Experts of a small language model.
Size: 11 layers, width 96, vocabulary 4096, 20.8M parameters.
Below are experts of layer 3 (counted from 0) of a mixture-of-experts language model. Rows are named router (the router's row for the expert), down (a neuron's output weights, with its number) and show model dimensions 0-95. Each number is 128 + 24 x the weight over its row's rms, rounded and kept within 0 to 255. Numbers have three digits each.
After each expert's rows: a language model's description of what the expert responds to. This comes from a sample of Wikipedia text that the model never trained on.

# expert 29
router:130063128139129137137128111111109076131162150132137137120116135059121136140096184173141171129130109147115123155123127109133146126117150144144124143114110146159126113113123104143154084132101124133118128178137133125084143137108140148134117160121094100101163079123079148120093113117115184113
down0:138076114155113148131100154174114117163123143101095131102131103126137157153126126178169118113128123142117150160137151117117142119105137096152095107153114162121138166121100128161137161129159131119120145125126173105120141140163064151093152127183095130131126108108159137139121172101132122085
down1:146105144131126112127160164125134104091166153165147154166113102105134104128142137131189136132092113111161114125164128175127113094150136125145138104123133160122130145141107149160148132153113103143112145075162128143103143073166108159147166097071144138164145118151145122139097147152130131122
What it handles: Common content words and adverbs in running prose, especially existential there, plus also, work, served, service, several, later.

# expert 48
router:144112127120152153127127099092110150077158143164126128098147171080136169102099102115146141116102169096128128148076160150113143159112136135095168106140123112137134168159124098115112099137097141144121111119128103122109124086128111081138130133146132111136108094106106122095146092136140172169
down0:157135123073131110158135107133145118125141169127163105157157123119157144123159157152126140182120107135130143082126157094148101150128114142116146088122129149156142088098078106110122122140148159086132100112172149129106110137130156146126146138109123123136097136176102104115139109122153100060
down1:135120120108131099097104168108094116072125136130182177120118103142118122112169157127121112129111114143090074123145134115119176124168141102120156095131120128142102085135126153136143136142116153102091109141158125149113161116121119173095074163165144134116137152128159083122120139110122111142
What it handles: Word stems before endings like -ic, -or, -ical, in academic contexts, such as class, Profess(or), dist(ribution), Str(ateg)ic.

# expert 28
router:155131126168083128102126114122147141095114089169097140112147142112118123076103109106114107152134172129115120104119117127142139129115147093146142100101075155138106100116156157147133141158172108141131156122182118125170133162098112089131115087100130152127086080116104095132126117113105116130
down0:107147133156147169128103121111147129137101101136154134099117145149142155066179161154124159160105086136131110107126144108152110115139119152078134089115143128117135102137162124128077196115095126184155132089124148130168109167145141158105124108112122135144134135111114118125133115143158139117
down1:134130146116111115164146134146136102123130123124117109117082147107133176146133163127121146109140079118122144184117133151113128138161145164162130102080125111149172152147138113086122123124148149144111113126093119112103123101104106109152104158164119066122152213137128135137127171131136152143
What it handles: First letters or opening pieces of proper nouns and taxon names, such as T. in T. microst, F-ur, W-anda, Ch-an.

# expert 42
router:149123102149062097103117159134112145107087126121104170128161142109158165105136128078148148134126140117149115129128100137091125145164196119115120154155090164124139110138144127082126132148115120125115113102120136110120130135145152118115094121147088103092148135097123132143078158124169143169
down0:125095165099135134128154149067151171078124145078154156107113161099130116111175141117122146124156173073135170121090150108117137114143125130138115141102096105112147105121135107153148119136144127182148122108134105126157125160131125148101116138138105152142120126105117076149110161131162140134
down1:129147131081161134130115155108167119071112113111103131144136131108171122142119116096108119112167153095155116120126173122170104156096117129126132131135154145123116099111074134144142122140149123073075099167136089175149155125154121129082129150130147138115135117132158154123114084099119148114
What it handles: Middle pieces of words and spaces after dates in infoboxes and tables, as in Alphap-rote-obacteria, Andhra Pr-adesh, "5 March 2011".

# expert 35
router:128103159095149118137110124131109122108092121140122145174118112200153124138145155162117136128141108099116104121063138144104150076117144128131122105115117128127115136134098127125141119142136098141124123127104150156125108053128132115144162113213106118126112174137128133113121165170140139117
down0:120175147093104115123149112122161116116160122143123082151112125149143114159115158147144124143117130124137184128123141120159144158142147100139093156142099154113113135154125107129165163130137066163081155115191116140108119129107111150127085154082126148141153131139140144112112129070126119099
down1:095131114090167118133123166128141177127151127127107154141162140187161136124130121139164105105144098110143108139076122164106109110093127156092144111139173116145160144136118095090094109120157131112129090120147130124124109121087102159091152122156120142112183114159099098137129113136101135126
What it handles: Prepositions and to right after a verb or participle, above all by after organised, preceded or approved, plus to, for, in, with.

# expert 44
router:129156118127169111142113078120131117133143144168113139131105078100140123117138116106137151126136129134166099122133125134165117118123169132112108166155110097106136176166082115127125087152143123164118134124109093110112130154114147071168104155150106120135142180134114123086135159108170154164
down0:150107138120143114124126126096139173112116131099126087144143121128099170126128136145125121120089143119140152104144094150137114121105129130131100082136111092126124123148124175133086145141120118123093164108136133207092128139141105159119157124153136075117114086149131096153103108089071166110
down1:106127154106036143096160075132172154129131107101135117117102131162083119151102154115159136149098114134128160106131087151121140131138148148115128176090128128103114128165114172159172134102148156111151112128121125137127119100158136125153124114092138118102126127146139094134120147129100146136
What it handles: Middle pieces of words before suffixes like -ed, -ion, such as cl-over-leaf, ch-all-enges, diss-ert-ation, c-ort-ex.

# expert 2
router:112143154087099129116139127139172123096112116134131126135135125146141140138063136136151137149116153134116155105105152114155161112140130118167122148115132139181139068165091133053105099127130090118131123138106143156122112092123087122162106129167096082153110163123132125122137133126138112167
down0:153096121128085088108139068117131091107104089148176152082152143140118137156097129128143158136146153114132144119156182099121091093100120134128147115144132129093144155141110077134147095165105114085144104143137129136136145142144127171119146121156136137110130141116108099142141141148101083154
down1:115148105157145115138131093167147118106138155134148138120157126145128112057140139122125159119148162106103125137111114076147151097140123113105120119119106114108155088119126173157146102094111142132191136143135105115078115100122132104152138113163103094158129164129101098120123096143146083164
What it handles: Bare space tokens just before a digit in dates, scores, years and ranges, such as January 4, 2001 or between 1844.

# expert 63
router:128122107118125112133137154103143140140154109145138148140139114156128143107146139177130129145158096149080142139100151102098120134055150132141142098124139157157133125171149137128101166127127091122131120144174138099125134092123124135175112109133125108054186147151124108157125107171125093109
down0:095107095168152114130141123142160115127145108152138150127166141122094109137139078160120103148120168118123119113126119154123084132111126115135142133159145145117141103115168077154131127164140135124129141101089142178123122093170164095119078133140159139161150133104163132129141111135187169156
down1:107139104170132132143120110139163108118081113126119138128133088178087124120130133152148095136136135135120148181080126125168089139119145096118155152106152117123139070130142127116140102133092173138155130107084102134157120128145118112134134145140129103157128150114113097102098089072125102084
What it handles: Forms of be and have right after the subject, such as was, is, were, had, has, became.

# expert 20
router:122097170177111122158118136124120120108108126120145149136134164133131124132149110134148118110104126110074125131176154105109147093097074149075149131129115167110120141116105116123169121160106120099131122138118117116066133135126103102104125127160094089161154137105087124124106079117157168144
down0:110118136141092134114155131091104127092132091111103153090123147154106164101123101094163119142118114143139123130108129094119108112094126109140110109162105109120160157140122124122109149170168101108185087135104119083143150097118118133055159096120146111133121117137102111153130093102113137166
down1:145123114149115135151121155121114098062085153155119083144137139129131105144088119149153158137123109126110097132137133140127165111146147100106120133141137108121143122179139133114123138135090126192092150136142109117086117086112146061085134104121088112126091119104101161153110136095128132144
What it handles: Word stems like use, may, similar, influ-, writ-, and acc-ording or According introducing sources, often in music and film articles.

# expert 38
router:146084154146135097133133095116126094120130094161115162118118153124147101106133121107136084131170192146169132108098135137162109111118160120095111139092105162165138107128091132118124108137148108120126149162132153143094153114107139117124179097151115119095160116091098147125147112092140137173
down0:103134114110103115110107107091174123117099166106121080123107112123133107145134134150096103092095107126118130153118107159143119092119122144130116119143145122117156116165104131171057138084086104119131089096149098113153144113145113163142098115095111133155107130139140126166153136170093147156
down1:125125144113139167138138166145103112168134124103177129112143132097128160135114103096144107140127153131110171134096129143078100110119160129122118098162159100111146143177125106088125106112143151122134109143159111097124141130097105077120099120107135136160152137142072157121114180162168139105
What it handles: Commas, dashes and parentheses in track credits and lists, would, and inner word pieces like synt-hes-is, Sc-reen, ro-om.

# expert 18
router:129103145130102149118090124088114126103093121125124201102118131172166139125135152118136124138150114145186142090160136123106129150149144119102148135110121111125141132132117101119123094134121138115118096104152125124117106121113112108085122109113096108154175109086092088098173106154112192135
down0:094094137134140106110150090122109132147153095124134134086111111146096133137138146115180138147116128103168090123098128121112117109108115138138184110121094079074124130113157093138175146107080126110157123134099148119142136117124108110180172124157121148083117126165112113123141133117083130129
down1:156085136143138109118125084120155160162078123126104169142160094209104135129127131099126099144137136119152125165094159114113134126158141108116133142137130129160099071154115096139106130166092131121084124132104155146123127132137142141154122129143135086127148191122116131124132152157106114143
What it handles: Line breaks ending "- Field: value" infobox and credit lines, plus spelled-out numbers like one, two, three.

# expert 39
router:128118098123129112121089122089152106144181189099131146150129102148134127116120120144127107108157095154116127112110122113132172108093138133151152105121123124111132152136095111151121139133140164163118079129184115086083119075119127142142154157129112120094158143146102123078094160153137111148
down0:120111089103136135143136164129150149131146178098100115161118082084119115161155179113137131130135116166153122144131155172159125123112125121148144106140123186107152139119152160149122126127128135143143105122160124141058107108113098146115138137098186143136102141118080136110147131142152088131
down1:164125116156131138128098152132120145135155141120105123110129143140130112158169123142109105149135131154090112115139129107099102135087117165125137121081109137125106094076141120113152152160160116168119137130141195098160118145101104137143107137136145122155193134122181072156147093126135099133
What it handles: Adverbs and -ly suffixes before verbs or adjectives, such as jointly, initially, also, not, later, then, only.

# expert 11
router:129090081100118136106105140114099136140149143137125135067103130114146146138130099115140139149099136146107116068144103124139141157105106099132129145143143169160133190165149138146094109127106121113122110127121101111123136113139116095102149101079101139081139053127122125127137134127075126144
down0:093151127147091068122095128131140114121112067117149104155135101154125111131140150144157089118116142144145132165113109121125197114123120125147159070162100135119118134102143151143091091128102123124106136170113112104142153140116077119152170132117107113157158130100143136133123131080119109127
down1:181184120141139147149096124178138123159117120142110129122127127099110100165158134124086087121150161176126131115138121149103095133109133104110084113138109162108164108115125108123093157168138098159124142151137137100130132144122111166161102091161130150142133129125115097163137122075131107157
What it handles: Pieces of people's surnames, first names and country names in lists, tables and infoboxes, e.g. Jones, Ricki, Hondur-as, G-ift, Occup-ations.

# expert 6
router:134128101141095165124142110080120168112107095152133156108116171119105140091111110085136177091159163127109150106128108165118151105105152130122149101149141143132131116141132112155128124172119107134143121142118141127129139175163127137104132110098121130165122110104049132117173079148123135142
down0:137139169128121159165115133136110116151112096136112145142093157100104094128133140056163137133167154081118143132108109123136160124152114132143161113163123143107100110114188131119131097153096134148112121124087116136137175139151125097188145136116144144153101131124156161121119133081150144140
down1:115087126123130087158158149123133118139118142156145136166114137168103110128104127139139155144123144132132114086175137110125087132184143158088111138137136122152137122094158102139171138066122140133083144116163128140126083094107147136130138135085155112119088133099160134152141161149169145145
What it handles: Opening pieces of words, often a single letter or short stem, especially in music articles, such as lab(el), w(riter), Nov, Mont.

# expert 19
router:134144151120100101129125116106119115125125139171142126128117085149133126126136139112138153135135121130173160102152125146110109169109133139127121091134111170169133121098142132093104177137105109136129073090151187144168129150120167178117169137094124126138174108102113137125152113078085113128
down0:167127128153133132146111149106110106106109143101083068139162134137206145137119111128175123108126157148102146127121087129103103121133113112139094078124131154147087107097128150098105113102127143103133174115114160110147188132116159108102148107141139135117114098144122139129139115137119084131
down1:134116169130074139109097142125133152155095126111132131106106122140101137142120133131123093140140112114080150141145121134164088156130155090122115077132112127159096100114096129147092136125136123134074128087124116121056121096130158172141098150156166095128122098112132125103105170146114136111
What it handles: Pipes and colons right after years or numbers in sports career and league tables, plus sports words like Stadium, Cup, footballer.

# expert 34
router:118169082139127143150149159123146120134112122140123137110116165118139131104105176119113154147111168124146101144142132160099131104145154107162140111142120137126120109128149130104136117143184142163130178099104133102161130143100126154159108124171135142127065106145112127147091135197088088122
down0:119131131101154154134159126174084100114123148085097082125138150099131149138101104094133095122138132104091111107144120153148142118111156178094118154097118128149138184112109076170153110120125114124130099139115187142138092147126130119110122138150130143158109117143104174115142094152119103142
down1:145161127109186138118110127121063104131110152141134088126086113111135145163110158143068108122127136111161124106158143161152134142106122163140101143114084145140080150170126130167140152134142136114178083147129141115116136117115130138154112135117096109144099158128144143130106178099116149128
What it handles: Initial letters or clusters of ordinary lowercase words in descriptive prose, often about species or geography, such as f-alls, w-ide, m-ill.

# expert 51
router:147155086128111124110167105131092110154133125128183167125113111148157149140108128117142178135131110100144175090127108104095133132127124117148098109149148120145128147126148113148145125116088138120128098085145152146106118134116113170109202108085130121117143108142093136090135105104113110185
down0:099153117109143115143170165103169155143107155126124145140098157133142136095148139135095109117116101125142117156117096149124145131140109136139150104157130129096160118131115152104113136117065135107175132160089175124137139112159079127156121147139112119164116133172116123141159173193130165138
down1:131145122168109141112163192112120173124127082119133127169115147088139115132139108059091154119097146150154125129131103145127141131143133117160129125123128149132084109114098118131134182128121158158108103151119143099113131140148132126181081119159135114134149129157119154154082109088100137118
What it handles: Tokens in sports stats, tables and player bios, such as Baseball Reference, NCAA Division, touchdown, surnames like Jackson, Smith, and state names.

# expert 7
router:149116099086081137125129104114116115156106083091147121126132126102157122127079106103137137131139166152137163119120101109113136135103106137088093122164144131150138167138171114152168134142135123085124092095153116139110119085131121125067170094098112137156135134132129120121098109142104164164
down0:106132095113153160110120070152112125130140098141104195107132147110107107171120150123104134129170145160136138152104094098169127115134122140139123147112147146176157120128142055120104118109133088140097142112108117131137152091114179140137117115117124160122139146160148128142093166137141105107
down1:160113145137132156107112165132058156116116153108100111138135132121154104116120082115119119145127130071112131126119122082127104141162105103098146138095159102128171130171101155129115115098115116128123128134073132084131133115131112162105182151119138123110167166120124156137161138146098161120
What it handles: Pieces of personal surnames and titles after a capital initial, especially er, os, o, ug, as in Miller, Argos, Joey, Eagles.

# expert 33
router:154100125137159117111095085146129099148112108124170132118101135111167127129107125099155165143141124151105123143127167130176124110115152132120113125120141122144118107181137168188084092146134103099111071152152122107106119148158110092123145136097106119154132125159079091122123105103111124151
down0:151136126116145159128113115110150120133121121197154124143173139146143141109133106097110140160087126104118125091103117136113126103092087127113139084114131105108136113158134117174123111170182128096166187133104129103181127137142097087103105126120136116160132096132135107135145138082122141112
down1:125117140165113127081145140151099110142096147116126150139114134116133132126101142155152152175140132147112161116152148101086151110125104108148088117133082151078137148116074140154122106141146141115139124146066132124119125167089123137149115150068112126119075086148130125131119101085108146136
What it handles: Plural suffixes and plural nouns, especially in quoted speech and media contexts, such as statements, episodes, songs, ideas, and said.

# expert 9
router:146121132126121075114138144114112133128149108114104151125143110117155149145109136106144155117132122158173107128111097159125093139140150123119098094142103159110115153139135168150117136136125093085113066082144128109142122099124143146150116118126063104091174134155172162141108141083082135148
down0:092161161090173169104126134114126159151142146103113136162167115127194115132128125079127118114147092126137130144123113135096092113117120109089102131105137108131109077159103109139084130146104142140096131150141134089077127118080114133120134168164134087132132120101134131105127127100115133107
down1:117106098101141123112127134117133064151121142169167169151158138159128125149112127082105088154133130144134107126095166138134125119143138141145150114150138101119109148165159122140110081143151105109144108147125161114196111148138155165151155115104073125129145148113104125120150074128121107146
What it handles: Middle and end pieces of place and proper names, in infoboxes and tables, such as Bangl-ades-h, Th-uring-ia, Is-lands; also table pipes.